From a checkpoint of a small mixture-of-experts model trained on Wikipedia.
Size: 10 layers, width 192, 32.9M parameters.
Below are experts of layer 7 (counted from 0) of a mixture-of-experts language model. Rows are named router (the router's row for the expert), gate (a neuron's input weights, with its number), up (a neuron's input weights, with its number), down (a neuron's output weights, with its number) and show model dimensions 128-191. Each number is 128 + 32 x the weight over its row's rms, rounded and kept within 0 to 255. Numbers have three digits each.
Before each expert's rows: a language model's description of what the expert responds to. This comes from a sample of Wikipedia text that the model never trained on.

# expert 26
Description: Name-internal fragments. Word pieces inside proper names, often right after a capital initial letter, as in T|anner, Kr|z|ysztof, G|or|azi, Ogd|ens.
router:176109198101064143048150128132178147160155146085173161158148114156126072120174108142181113150101119136155140158092142054158137131139133076084145133168103106147150072166126160165140170106135109
gate0:155139129096124132103150065136152115113078114112148119119067147131093119163142184113124108120132091107174100198125118089113173104083113116137120137124161103149131128105131116152125163092145141
up0:165066088134133118138129091162072145120113120152113100076103148060103147187080113132116097129132091112155109065144152132165106134213204149180092124160121121026135158106164138183106098099102148
down0:059106092148115100124123113085149162100114120118122096141080103070142077105123166198074136109109155123132136130138109108117092104109091156160104069181084116089131128148141119088141092120152112
gate1:109133154108117166174121132131138146148100111159137129172191155144132145132099097174155132068129110122127061143144113126221132155121062107132106208082112162112157104127075085118091121095154112
up1:164153147112113119160141107139130109089163131149122129090140065066124078107141161131154141093165158118141095126111110162137166083099052110101132108151151111141197116101163104156076161093159137
down1:160140148143139075097157133079180163110117145136125140080126121099144142099136074147174071139092153125065079102148107135039065159116180131119137087093118113109156138110080177188159135126136167
gate2:141087185088048107151134081116113131161158164096076129130129129181141131114132106145091120159099144145167171081139170153122153124109094097096105117167099132090195169031109169195107157107183064
up2:116080127149098116176088112122122171147135119168171141102140155116096091151119131149075188191102154099125150115108173154123101109143094117126175134161138156206188098119169126102109119094121085
down2:087094145117185110105119109082123128157191146101079134218133123183095133123145059114119163146090129128172166095151124122143073106119122144135165144133127179165097171159133086128117118176101105
gate3:077140234068179210149120196105136183158162109169093135098109054118115090142122097117182126135097101120073144131097150134116146135187143129164141152202108103129128093136165108132157154175138075
up3:089077147106168163142095102155138168132113146155081093173139090142148133162079086097096119132158140137156130080138142190136082107095147102115136098125090142121178150167096126134141083108144189
down3:151040096082118121125165154090160100182152169159157173130121153158118172120129114174137131155105184171091155116137147107175111140088120158085140105074114161123078176082140161141129183118159170
gate4:150077234149163156122097121119160138157146126130117089110125120135072156101121069154157059141079104122106105117129154120194139087151214098135133123110114110074202065137152154152141130062075104
up4:134097118131133135158093141095102148138112134108169089089109099113117102130095144068124138103204111120146139169139208108109126134081074145116113152158156133098144171111207117109132095157144082
down4:091161170206122104098102121099106124137103129144124186103084140140061122094144190071131045077101181126124170140030148160136062098138167135138121192203194157175091129145170091160144107116119106
gate5:108121160079136152088133122158172137113095150137114140182121174154085115128098077126159066093157121135177157128126088113185062068138078120189117138090169128113149109167097109138125112113106115
up5:137155217123137162073141157166158188148125143102077129220145145161087121138115088158133110109162078080094118132138095045165118103170119153156138103135077214087085123169145171164135084118118150
down5:112114081141132159151165129161100132143106197154183150123150133128117148154115129176176042132086138102182123131156125108157156162067188062131175161125200163123094136075157104116142100102101124
gate6:177050117094103166132110111165128181138155150092116143129095080158124091137107140098122089082114113104140118153158140107157095173085127094155113117117168130137129142149130136183092150076098127
up6:157093067125080162109151143145115193133167148088090123125122128146132058127140145122161098126131087110192130172137137159161175152094136102104088119129157128138054091197130151144103127098190084
down6:057153109151142159116099138163170152124117117175141088131199118108112112139109171166123104135132107135166145130138113104100145089126111139109216189156146146145112110119088106114141165083122106
gate7:171121131179119144147179161097126127162157110109160069150146140119096161151127129163160144157162099139126106157108135143116112167196185136171134187136157128182140103096060074168127146170144079
up7:130123110075151198220108060112168206115074123175126106144131088127147149108113088116124164126092147115129140087127131063081109106145143113089149155121140104133148119159121142083074113076104173
down7:097144098131127106132141155116163120096115128148114117063129180102122129096120143128159118140170139135128167143123162116096130142140161101157167127136168126169156136133161145140068168099107139
gate8:105111155094197173137122176161178135149079190106044162138168168176099129084127064095185122129085070119081091115202105145147073163091137107138101128169142133083190106127131127213165132153116102
up8:099182121105057063118157078142095084119135104176124111074180122090167188158100209138108164131124129086128145109102131119178167098160100098107144091105167073187141120144130112105154133121142218
down8:144096117096102152110103096133122094090141097067163122157166168159128140118127135102086083189126106123161124138167125096118157064134104200083149133118104073145166127131117162156133195151136163
gate9:087032116124169145104132070158125167131133138190046134149151106135081139140155134114201117129156140120109128066150146108180118139115178095190083150154116157161081131147165139117111103121133144
up9:113134134119108106112144115149108118093152105140136132142050175158156101154098118121116139125145094058102134131134146147078061146198102160149076100083117121095085114128131080075004185108122191
down9:099138153116098088135083122145143133158075087173110159162072205148143101213147103173111120154123176123078130100177166115126175085170078143082107152146112142112094159146111102101151137120172125
gate10:156145120150136123110139172156143124117139099131136096101138123195112118177143124127140104128091118099165133149151152082131156164055063102143170132151073080166164112145139086123173171126170054
up10:127102132103113094146100163135156137099152124156071171124159120183057101172160023134107120112105045156021120096144137111126089153160130143184089115150132087143149134060173116110146121147148099
down10:121105110139119127154155132084153124156089139115109101137089172164156143099083140159144164103136085166112144106166154134070124134135100092099118111220128068130167142147114119100108095078162154
gate11:081136167091146122066185131135152128183167103106111105089140117183094128155113155096178123042095093147084111180118092106132173178200106134137134153151134087077167122174090099152123142176138134
up11:126188126144074173144101114121116129090068147164122114097148106120169152178146121132151126121169156136159129116161135174159152148138094118126121133174105151096132078098125128177108196085171121
down11:086131165135167132124071127165115097121098139106160134136067163111124118122189090123122147177144101143129172132255180158118150179122157111151122092120055091188128085143111179137140159108086113
gate12:114124161164096099127130160129153100125161139087186111149203107129123171134132109171127143115164132141054148085131119152098115156183140121127116121193104152150182136111072081125152125107065070
up12:119127100129144079121103177171142136106189175090164101098149132160097139137207113161154144178087140182095116126167105128123112165083023082103140102144080068147109126073145166130147116149108072
down12:150133137109161115119133100121070153154128096122118147111103126183129102136173099141092164170084135111092148121072137103142098129143075124194152105074165126121061138089099152082135120144095113
gate13:134095149145099105187115161104150118130141141081126124156145077123124134181157129155147116147135166176072188117150168141131185131125132149131143119157094128165162137145158116100136128103079098
up13:135183144106075171081178086161133114178130148086095150143129159156183178115112113125072179100139120124158168145133146127150175145117161169113113140145188125021127137125098085142115139162144135
down13:158114134124103129106150143115172087116088107186123158085144095150160108120110148173153179121170145108159152074130152112103120161114095139091133161066134117105097125128150114105142188102165153
gate14:109129093169139121107177080110129139141152163121070109142172117105112119120161099208164152119072086199115203207096122191096111157161085117071143137175103163150146189143150118120118100147086140
up14:164116073103129082116133142111167166098093127139121114131144069121127126125043130085115183148157114161114170111166114093166153123097094127094129096137136133154105152150149162160129113175155121
down14:113141099114120170098174082103127133155164097077146109186139099167171097105085121178077104125117132139122151156150100136165117113117126212157163097175126163073144140139152122135119134162109145
gate15:129155122138046139149172097183121167084134118104090155120186100128174072181105071103126149082176151145137216086080194103098136118089143095145098119050113118099154144186105122132084099145098116
up15:184111095076197192124131140111105091140097160152136102122127119139150139078106155164130118115153106088134082193136115077108142083151105164110095109106151115100079152061156092210115116153131163
down15:082092142116142173177141168167148070142141128086112137109163155087115065126145161087111152151132098122094092189137158163115145148083172132122120118122089159097146137071105121141125086154117103
gate16:124107233127165101128164154116099111139104095120156107104130117140126151121097107213186124061113114200160126144165135097120174090152149111097129137183141103072100156105149146160138142121091150
up16:156084082231153139129175084150119128085227132194124079148130161141144199117130140119139121116121093178090107108140172139128150098093098081154129124138115149119102159117152086099143172111126136
down16:108163112129186139174125129101152087140148156114150096061139210130133129116079148075138114099095108122130106076167115169158151145118103082104112161185083152122130138132130125160083120104101165
gate17:141102124160142168157126158064131156156104132119066142104163116183165132130152108142241119126164085135062134107143150087111073118142163127162064173190129177138134137125062135147155131067132159
up17:109183129096126103097110153152157112171131102130180116073083140075108146118115158103116150159042119155119116087156131109202192126129108128127158163103147104156117109129110133170175127139128105
down17:141102162134126071135100072107153164126132096143147124139102209163141146081136077177114123062096151139121136193108082165153141117210144108161090138140137131108178131137075150162108115103208130
gate18:136082136121098102108211073095190187139140191159112131156200148102102145072145155142161167114148127140128098119174176082121135098085130112192122144114105153131174149118084171145112111071101154
up18:122149153147095128127111094159111189191170110114135138112120143161101154099115123093167163152060188123110058151124140172149103154086084124156134183139169180103117116144106141178069142077152098
down18:110101125108108074209132096153086138093099164086060200156104144124108134071191106187140156116141095137130100163195124067132073146131140144086144084092137179124099089072160167128176034181099165
gate19:147138159096169115078096156103110133160145144145153077156144107170131133079140113173141116119171190127163097152126201108116104133161122074123112133134119150117142148116171155116115126101134182
up19:070153132089089151136115106133156138168100119121149171134135155087117093122072202120147170096210146027124150122149094123118113111113088161209098074122173164099120124131144120164095101182106131
down19:153121189110170172202124143070097119190217123073145068218146120149138109118130112069161174141105129106111106126123122121123080137157144153123144105164172130142138138150146108124112081139068163
gate20:146025146128099165139194121173123132135158116141138089115174107136121102107100136122112103083180127146109141093116229059132069107146165078139089084123167109029126152177167130141089172056081089
up20:210118149172099103124159142122111156054142140164157093141143158132148109075103155126121056055179197103143148152113171145114112140155161129121109102057133163117148139163117094132085149097103176
down20:131087136143116147165148167165125098104154140128116081157075082169108113126084155117146158125130179049167120136185164099143099093037166104130225086121154117121101139177168081139108097155125136
gate21:099132109132114103103137122143116075154113112088114147064174078162151148182105121192122138185129142096116130155118181145163114132184190135094126168161096153096134140053136073161186088079102138
up21:171110147141098139123159139129207155102134188102094152124078116072139135170143116096112145091147110115097127103128131108063196089101157146124135166127100068166101175113152088100151090130133072
down21:102093130125096151113185152148198147082110116139084055172146060038152164141130141083167078139166116138141114114148123102135149134120114149115124131187168143099128120162122139152132086134161129
gate22:107108162067074130068107114120112137120145144121117074109136128129115127169133092108146145137106106168147079115153134133094131135119193130181128093098123134086126160094155159139141161113151089
up22:101166148156132121113141121145130127048144104116106141055122141116070162181137063109099166119115125150104097103091096161177119185143134128143160102162077156098115093138221134142117163141142158
down22:064169098099122118151176139198233146127107147109077074114124123104111177119172124188149117125101056071143120173135146106118192095101096144131131136123124098149140101112164131132141110071126107
gate23:115088130085172152151130136095146073156130136111102153139149030115115145149199149153138168135139107106139162096083152103129120165128119166138116140123076117160114152096166120103124097127133101
up23:113200101183123080147106109145142151175117129086085094182118194147156104097110148108130117155119100103131163154164114159044137139128148127091138036160148110132094203054093123074185066123084120
down23:139102177089119160106163125130133096175096164068131117167132039159081107049120156132121142145144157140182096160127092105162129120195133106156151121109090148119138138125096085148140118165146132
gate24:157135193126063126153140127118146179160132152139086200137181125124114102118138148183145097132120204069158211111156143107168104175133093091101098145165196120094109093116170159180120148078151060
up24:098102137108126105159103200102089178147137010077154135144149126096134110173070139063180126117157153195130087186131086107135156143080144134166150117071121070151143134139093144148131067177108094
down24:140158092144132153156106105133046149121100118151097116069131144048150173098153168054170095135106113171076098104139087126158187105112141174142085111116156108201204135134135128153120133131114173
gate25:161134104147101165130186069189189131125130174095071146146105098121134115126092117070128140065109129089125139133141118131175119117114082054149136133083132152131140104141073115148135094122102126
up25:062133129115130139151113162188125144111151163119062187159122133089057110147137053089171116123095086182129173097116125111138086131126057134162148147117157199037082113175118157171116099124157170
down25:092175191087094106142120102132118135101050081187090149133120112157202119107116109136100108139129086091090138136154094106164114149078095109142174100153099114155173097122157162123112192135130122
gate26:102159171133141140064180139117139082161163165147082146150120086138143092145155144136132077099130097135172122197146130083128146163123114132125109142163120051102073161117100108172100147147083187
up26:134125070157146197103123113147108116061113130097161072108156153158152136157099141120071113142092122088145141125147090155095144158089109125144143071118152193158139129138133145104142112122187130
down26:120098163101095120132151185090119123159161138144102117152091107164178127165154122113106141147148138116146113096095182094146103078113093150153117131080073122192131128116174061087154176121055152
gate27:154154133128145142110149140183130123143123173184208075136166072051068162118098113157138105074118129129123115116116190128184067125130153109115171129130101198140162153150108087111181136048112145
up27:129073055092209178141174101092099109164144123094164102115137186156190079093161073105148134110149102131074154113128130155141120181072094094125118164094144132165127165103154098136066152147109173
down27:163142148156116077045097139125117152064139195135147058129167124155093073126165134079125131127162081137097110131137165136125074125115155066173096217123144126160101140150088129097093128154108105
gate28:118057094109138164117181169149117152150101149142102131145172156108094113132127096112133125098156117071138170135173150146106059172125136151088141198070119103124186179129142151081106141101112081
up28:149149121137081103122130073144114137143115139147197134132099155095127072126117115132135136147137133134093124104086101127181119158077122093101120124128154123140085114154085069146037133138139179
down28:116145105075154152093153110138133170076090121122155121124187115063129109118145162100117148113183125152110160150133133116088117126120154101077121175106173118177112168117118126144081083066104145
gate29:142136105148098119069133139158179170098162156155092189142124104132173163132113160234106107058165147121171159104125061095101125129178126089123132223143149112159152144116172153069133154106105170
up29:132089081150142146087180156102123131074183179111128122077139105164153132137169122164122075154149133149105185135114109143125096104154090113119154114156157095127131163118153153071089126107130146
down29:112115141202066141122116157197118126101148110137127103113147098115117159078179147085163153110135131088070138122147135101160197118145097134181108160016124130045152120161097137129152088079177114
gate30:064114089123073114116075107107129153095155132136106146162198132105062168142168150107170120072163131143127173089181169158125078130108072135134184093171091119147104145128103157137068120088112130
up30:073154094169111141141116143148104073076119133145176152088183144138114135125143115117107110139118168121148147133125110125114150068069161049158126084158159118118121142107130144163131121197152169
down30:160116121155114171099114173135142159148149095128069130136180101119105091116107133099154162127089146082137146131098133102205157142097084104197118058131080154185076117136169116052132209095146160
gate31:190046154155081127088120098149119123163137106152128076112168153146095092095119115174120187111128137154148182191127116050097149163096099110138144147130157154086122116146097106083080141154071151
up31:123148121097182120116087105133186092121144130113107206125081200141077102183133143115121146148106141119141156110174122144103178104114094175123132113104168113117131127054150140193071183094178099
down31:145144131134103097132122096116072118101132196147169154070060113157156090135139138119163149120136049158165104171153070133156152123115149183161162168053157133186129109105157155098145167109162160

# expert 7
Description: Mid-word fragments. Short letter pieces inside a word, usually just after its capital first letter, as in B-i-ographical, B-o-ats, R-ep-roduction.
router:195077219097130151129130165109150115163175139109155124145130144122176083132163152095202110167159124154144104162104161062136107173133147106138126172171109129147135074138114109179154154105132110
gate0:158095192170148130115109141163192139148120102145066155153141088102128143156116131102134087119208110148093133123111255079110158142185134116183141170122176107136180131118137192138124137136031116
up0:116162104118067106182146167127111104076094200158192106151109108119148156192049129110085133110099093081123135137188028174119159096082152102096123120130096123141130133121099156147095136081121151
down0:188165123091127114163111154143133140142083104125116113128177106128133135153119165187153072135090109166166073098187118126088104150156081102105157100169100139062181092174060072136122177130125110
gate1:136108167152113112127149173126130117094101097122189127115149116154102165138135089164095119163109153143082145118091124206124143164154156121143153119126106199126217128152144122040110206119090093
up1:128080081082128117113163133062129147126137103159124065167151169132059105083121070184102152064125177161142142147144181099112177084121136161136099135101116127158154094164133117131030062155102130
down1:204163136133081134079088059159187100138139091125146099169172071141191147179065101105113036125174123127206175150120119094110136194121128138181099070089173149083067173117166105150139139095063092
gate2:125094172151103148158113113153110125145113154106160083130139124140121096082128129133165103122116148123180158136136163146169080086104085129183089144162145129082110067078068140176109112109143071
up2:169092135157111157165062097122144114143185151121148117069154092138159161098158086087115146108146124117149138154123160122106046140099101149139113144126063085136133130035078103164147147099125070
down2:143140124119094100137123138124113115131122114179090119183106092148142141142135155107145107143123132151076131183122065114165059108095146171111105127103179077178114107119153110097128079102163115
gate3:114137140154073157121153105149130130092154168111108183190111130057147147159111154145177066120156153128093184068124104107069084066136151147163119133105106132099132114178109132162095147091079121
up3:145198103160066143134109080184128110142128160119144137151140149082185151148096150171107084100157168135139144075146137129112133118111108117161154106098123151092189132163119076134054155083091144
down3:124122124123126126136195084136115140077125103050080107153157130137115103123104177131136110194122135106149139127129106169171120183115150172132120160126065147092116117151081146112089138107093089
gate4:108083136136089168115103093153105117093141145148100139043146107100121112109200106141133081128177113206120108169159174108150084136132069078072139134119199116124158163095153141145104098081071118
up4:143140168106082155138092090115114192133093144080116169105124131151153109122127132145114095094116106135171130107114154133082157083063121176053135075167136144103107195090105099128099080130171103
down4:092100197132116134168134129124081130093162150092119102159123096141127077109127120135132141160112136126202207118128178085171101162140103113111135115161157123091110126100146130159137135159145109
gate5:171156156129129080094130131085098115118196114116103107102161065119167096110129191171128120138142130151127145111113102108192118140130079131084122169174116131179084121094117168149123212130095106
up5:163174161121099117146089146124127124167143112110097173126077096138143143161122146044175162153138149145111113111113152095144082191125152147130136129121135153150150079142047105139158054116130106
down5:137073176051161155106146138094112122136167071097192179119106153171199091156139042184144130180099093160117121098136092170199112165181099110160128110111136102076122113106133119125120119138099127
gate6:165119163132155145140184161072126098132135094141156104095156133150160055073149152140129111078138120121096098117147113122148090072109138133097101145228148191137147109123120112123116162102127077
up6:126110128137135129106125174060164095173153125149112108063148146067102069091180117127143138090128108117120149129101089113116114150191162130143108176140069147093161093106124097135138173140100104
down6:115080123093150120169090148093115166198154139130156160131075099085187112150154099148188059123087123134123073131202079140157153129147141116131113195176092148121091104140089177103128114065098163
gate7:132151177129090175143106042187155130105119097127107104156115143135202156142079183152130080118149106203159148162103115180110149143094104097143101125131122156149124162154092074134139113103096150
up7:056182139091129113112097080152066106142177090116163108139146098128155112144170145093125103107108091134122116114100158118221139150138120177150124119187156140131101130138141117074123098131132096
down7:123163149078159128120068113071119132170154154149161137090164144103128125118132124080157102137175157135086120078093141113112128125148148137209122073151168124171127169135124124136080070143175114
gate8:125056108129151104108159085154171082146134099153114096075142107110118079113124126131126142119164135134146097153158098112069122138162091122197150161185100098133168136066149153092086166134122116
up8:063145091116081104111075179111092125132082139125164121131188162143165168103099107084068145100088128144064139167119131139113146147105142110092139124072136125142142127152102149111141109165077129
down8:140143138086145125168142120087139143111171157104082105150135104149106117125115071153123184164134155130114162116193125088151130119122134109158097134110062110157151114143066132163063114140092073
gate9:153089150065152141135141114120122151080120110163111120128103163152165107181153157132128113117114118125127124208152123124047119135106103108190077139129168145143124117124109117091191098165111061
up9:114170126117151094147157193102143103123087225103137056135153100165122063093163168152121111127113141112142144108122113135122177083129143112079157088126174109175074160084165191057160103182086126
down9:096133165163107122089106122100094106142111152118124105081138118203124073061116109142101137096120128073185136150098148118181120081139157148135171179143127101152119134093173054108126093158128122
gate10:177063187118163148138166092128120086212172103163163096104150145136158075145112168038153112093143106198227151145133167117106130170123069119119136172135152069135162123124131173177115134128109117
up10:147130230109150118115093171129149109105150129106201109162140098107121128129100126137149133149099132111074103135147155109104110152128156119077132119096152189134108119147133126200144108139109168
down10:112111153128143087164095111130139135103112129197164117128145130060106077108101165065146053116150095160155112099153168148056093133127112124117090182040137142127102102134117166131158125107145134
gate11:172053113125176143122115121078105139158191146135093094132122106105114153114090208106109099132160119146150059134096137156131141052137167127162099147104135101090149114151169104150116184086124109
up11:141102155173133164158093116123084156114172058180101149097122130152176130125183106077086169143175182167157107128084146182149105141044088082139139142165121115108133135126136076127099169086124143
down11:068090150131143139172150095097179122102111072130105089153106133129139093096086153151127128094107096120169128155102090127116122202163120146169149136153128142102118101175146139115106078146145136
gate12:131119224091139138150123171176149141133072109137147146166118123116130133137087090169166081127056158137128154141089211126137148129137170129169161098114139092176157106162109102105078094097084057
up12:079146061069115099136124121071171175135080093128137106154169099170133084184085097138065225156109114121102178087120105148128132113114109122125079161128133148095152164102135132126188086164135187
down12:131087146122118107107112154120157145221160155133148167146129132171118124136114159119065072145088061103187166115128135115151047125120122170138178139130178125170117152040142123140172154120132082
gate13:103130155107142124154203158121090160139127180096155125119094112175136113138086158113087062139136094129148157083143145098099128109181134111178148120199145099094139164109120198137166158125144068
up13:108091115133156143169146144138044066179183123086112159127125095120188128154150129045147123123086116089147162114094136105151118152209150147185141146159125116065135126123132152120103141113153129
down13:149147097126107120134162112168126114112104098186130134108068111085132184108118176148095116127094133132112153194152079168129115081156146141143060166067098098152181100154115130192170080109153137
gate14:123160219159090102117126089129103090161112106114171145123150124096164126179125118158116172117072118105180179117142152119144134141168076127118165169126114194148095170091121110163112119136102216
up14:185102061160109211148138106070152184106186165085134123151147153132142164125117157115063146123124171157109107184104088151001147119086141122125091130150091086101128091090147138088145165090155064
down14:115160065158130146123123097179206104135134087158138151183107112119141140148114142108123123103135099170165166080091134134085142130154149105120124112121116103140114116173129167136159192112167106
gate15:141160120123086116137125126166100109119148141115092112148178150133132113085133123178126068083180153133148126144104184037151117133122148126128083172111113183093086104152138070172103176073155135
up15:164146161111134152193129104187153123134101117143185142146131128137109119098115137118167140056110121133103123162100133095104073134195177119089060195092146166086134054218125096102141093082135128
down15:078129230074139133115115144116144120134193153047102096148118180172092167163136073164125145087142172122126120179103132133126143135127102102123091098143094070118106115129182130141128094107134121
gate16:118139124128105149171144121149079136101067109148125119123181157069112118107102145155115107069147127047140111068148179153151179173159165123158120174086090101148125125103103091120106091073146106
up16:098148161142138127151140137119131107128098097113142117129129113169131112107089129197092111156136139104056102134120149069118117110145103152114088115158102192161078134157084122082150079128102167
down16:123171121156103137179123080092097104157119127066122128151166137162117100101104171122097160159137121085188131143151109116177115121139137108137139206195155119160142122111173170128128154134136129
gate17:099136147169133134117100171129104125186111161098148077127167136146141126108086158135169110085137114151137117117120088102125096164171125153093106148140071100105082087190151158138121167174122099
up17:197144089147117154152117100140193159153095126099143180094126153177132110112120141129118152123188146114109128146141133056124155118081089126100167131182142138121123087152086072117126097100176089
down17:129048158175136123086127144108155132162160172145142118142165050128144186149106123166103144123140103141103146149173109156070092136160117169124129076098121135106154138111168109165070156090127134
gate18:150175196099108131161127137206141105099045142150131110124149068120098146131119147146086098140148069106137118149169159088117143148146156111122055126212135180179167141136123154175112134114111110
up18:155168129127078182149105104151161128155135113120105170150078099152122145123179125138149154137191097122107126123106141109076137168155124126117086158135116219160154110145135128117102089120121123
down18:189098115064143123105124098145134095123130169157106132150142114154160109159108142199132186160129162122108135104090114089151125125084163149113110126119081082132124090133174163100102108142111157
gate19:106101152135158133149113103071174111111122117145088144173149150155082133136153099089107149132173104119134099155181092101113140111166186138179151087134103147084186110121125211087111179122087084
up19:128085079115154156075113131143113123152142123172116100128109127145148095101115160171176137100130084150078128137117145095094102130126101141146139160084080164100115115152133063084131163190163188
down19:152104133084154125141078085157113126084104179117117156146145144144131108115111130112052067165127137181093140182106094151141177108169081145141152142105086124104081153139131101143139134067100101
gate20:108069155109180134139092142130154140137142136118156064148079143197130087181178111129104105097135172175112165182177190129078065187122100108150122148100106135155155111096095110135072130083102112
up20:184045120143101149048106151116122120104102116131112122108149113106101129117107098133050147094099169201144119124113098101151143106062034092103138159155106151135179183160075149163100167106076113
down20:123177155163194107115127127114140145164103227113121161134111182091161161166122125089085120140151081077163135182118159176035116108121128155059151091100094149058165149113083124106163114143120108
gate21:117109176109170184100115147139122143130089178074067117111115099170158130116120189105147093128174049118116103168145074054101120140166125095102092176091113172091075092174121111178114190167181124
up21:146115160082167163073111173086121118182149153022122121103088116120131149138132197127215075166168074131056122192140126079112096159225171108060131179077131169104121123183124173127163145088120124
down21:117111164159142118113077146126150133131156120150108148098145133171067174109152130119126148151100086084175168152146086143140167121124116168128108064147136140144152179110094122097105091110149122
gate22:127121109134194123129147104106140129137131116132026157061142149136171083129123105126094114114159135136157127147115132130116141050161102077197103139180183116110150157135132156078135132108134130
up22:033188112123100146142133099144129108173075157130154105181141098145137085125110161112120135061148145077104125054173127147163154107099109122153067085105115100131182205137151131085113085106153097
down22:212130142103125137124135129138176172089096175151129106074166081109144173141110163127132137091176101113102140100138120102081146091161101110111125118104080126137144107135106132078051159145172101
gate23:156129096164112086167200142102136137063093101143096155143126212160125124152112203174137090141099122089152121167171117118101146114120147121190129126187106143089138148147148109096112127076126120
up23:177081188187146209162174134122117145138147096131094147164078159163166103142184161072148138121088151085150133149137085099096093149147106126220144139126136133135143089186142166094114131099113116
down23:134163096138125102080134184153187147073113123144100128143070135078165149130145114098151100139146140087110150119145063118098147186114077123143151097162099163138160049199149136162165162102178110
gate24:168077160132161135085106144082117158098119135118079130081155127120115097179121185120165104164166082174137122167130100182099096188153134115083149165113092147153083155126192167124141188076121155
up24:178113174152097102101130181107103158123146152096078132130147156072069115135128121096179159107147128166137122124136164116148106164152160137099137194130102114177146133162158181213126147108099118
down24:079083137089114090126142161119088178093134180118147089122158183123091094108118114103117122201137114139115124135133146147162158065151112189111186153152144116097105090142118070119129042120169147
gate25:108040102140137136089167148137177123111160132127142121108112117128129175138129116204105144114116137136181088112130142182163156112108102109048140151216153124179198097080108162078139173193110069
up25:121144135111069092193180069147187150145084143142161176208101155127142097160181113073163140125135111065110105125131132150128082079130103105162065125106115155129099132178150151138075120046137132
down25:094162071122090130143167116164152145085102154128152092109112153123064078167099198110104135155163115068110124151169136138140192016161117129113154174173127128147078130157070102139150104145112138
gate26:118129200107030153119139089095137179164091120096100127143114085139079100131126117105158144154163151178124141047131151169120145181075128086139061073081135110163091120122189121131107124100180063
up26:114132157098135133089072104061127121161145160080049153206106125127143145162227130078185179189190145094140149102110124114132125161114083197169111071140109177171061130105127134142165085170148121
down26:085121089090155113120133127180179085129134083237147142108180110134152160135185130122100164151106134102133179104112142152115107029139113083157164144182112136031064122166123152102084136112158161
gate27:093170095141111137155136149202101068115113105092146113114166150166118068110183117118166135146133094161084212106134123137134104168144115126156090182096109116143110102132098048072119125116181079
up27:144098082125100148082139107100135119112095168159108134101094175089171186188120136183098141131112128106125144101134156191129155128009059112122167089151168114134211178086141111149162115105088149
down27:121175151204125161108114171122169176099081197137081158148094141129140125115091128127136123142126100131060091138125082163083182114136123142142096124114190123023145163167131157127124150070063169
gate28:143087137175149128108172121137110091118119120137137125136145136154102153146099149217104095106109124122082120123100131103145138101176161124081111190157127155084113138174150076125092134142016135
up28:101087140152167117097097144130107137140095153132122104148115167198138148158087151107145111148124102157070093148111119148071167108161112166112131108171165167066163128136211162074166149110056149
down28:101185105055171084148155162161091151197112164208120131128094198142085191127183171118143162126128078111088087132122142152148145156122116095122114148109200137161178165100126089151085073144140171
gate29:118166153092193124109124134070143138123152109108150099156131099096100099138156143079126147147131158152116144114182126128187035126117097149162116164138131109192105108165108102149069098198154110
up29:110098177097183062124095162082105100139151082120115089130121167130150154079151129142182140213114172095120103160185100080148106172137100165148112139148122075164153135129213136171123154100098157
down29:108144108112109140064150117107156127116136136192138093084112140133156101161117176132122181150113104077143111113103117148083122195026152107087125161106153115201114098148125156148117110135102143
gate30:143123151182099132090112084109153124122130114178171117153187079113126158129154132132168141132133145106146142135102128105108055132151157095129144174171106174090156138154063156202138157146081161
up30:196177157134139139077137100145175142128157101108178145128106064090163133188185191094136168121130135177043075148097175108122113113132184102074172142166094211137182129146089132107104156081123118
down30:102088081094127066141182142177156170080148176153157156143134102141153119087138132105161145148138122138080047170123162123091148135081111119192127105122208139114119170105127130068098073148151150
gate31:117122128138109095137132156108121131152194169092108115170182161108118148109114132098187149106116136204170099137142173124132139195088093166150175113134046050197126169132104093105140088116091103
up31:120112116088159110121101134098156132080123136168174086143081110116102138092139099160093137157176139110125165042131127175084146082143134108045105143189131124071138192125152129169100091118127134
down31:088141125094138101120147062098117102141164104060140125212134147154159144146179139151099133156060119130106152084150117128182116129155104116192127047135058184133137131116118134169081136088150116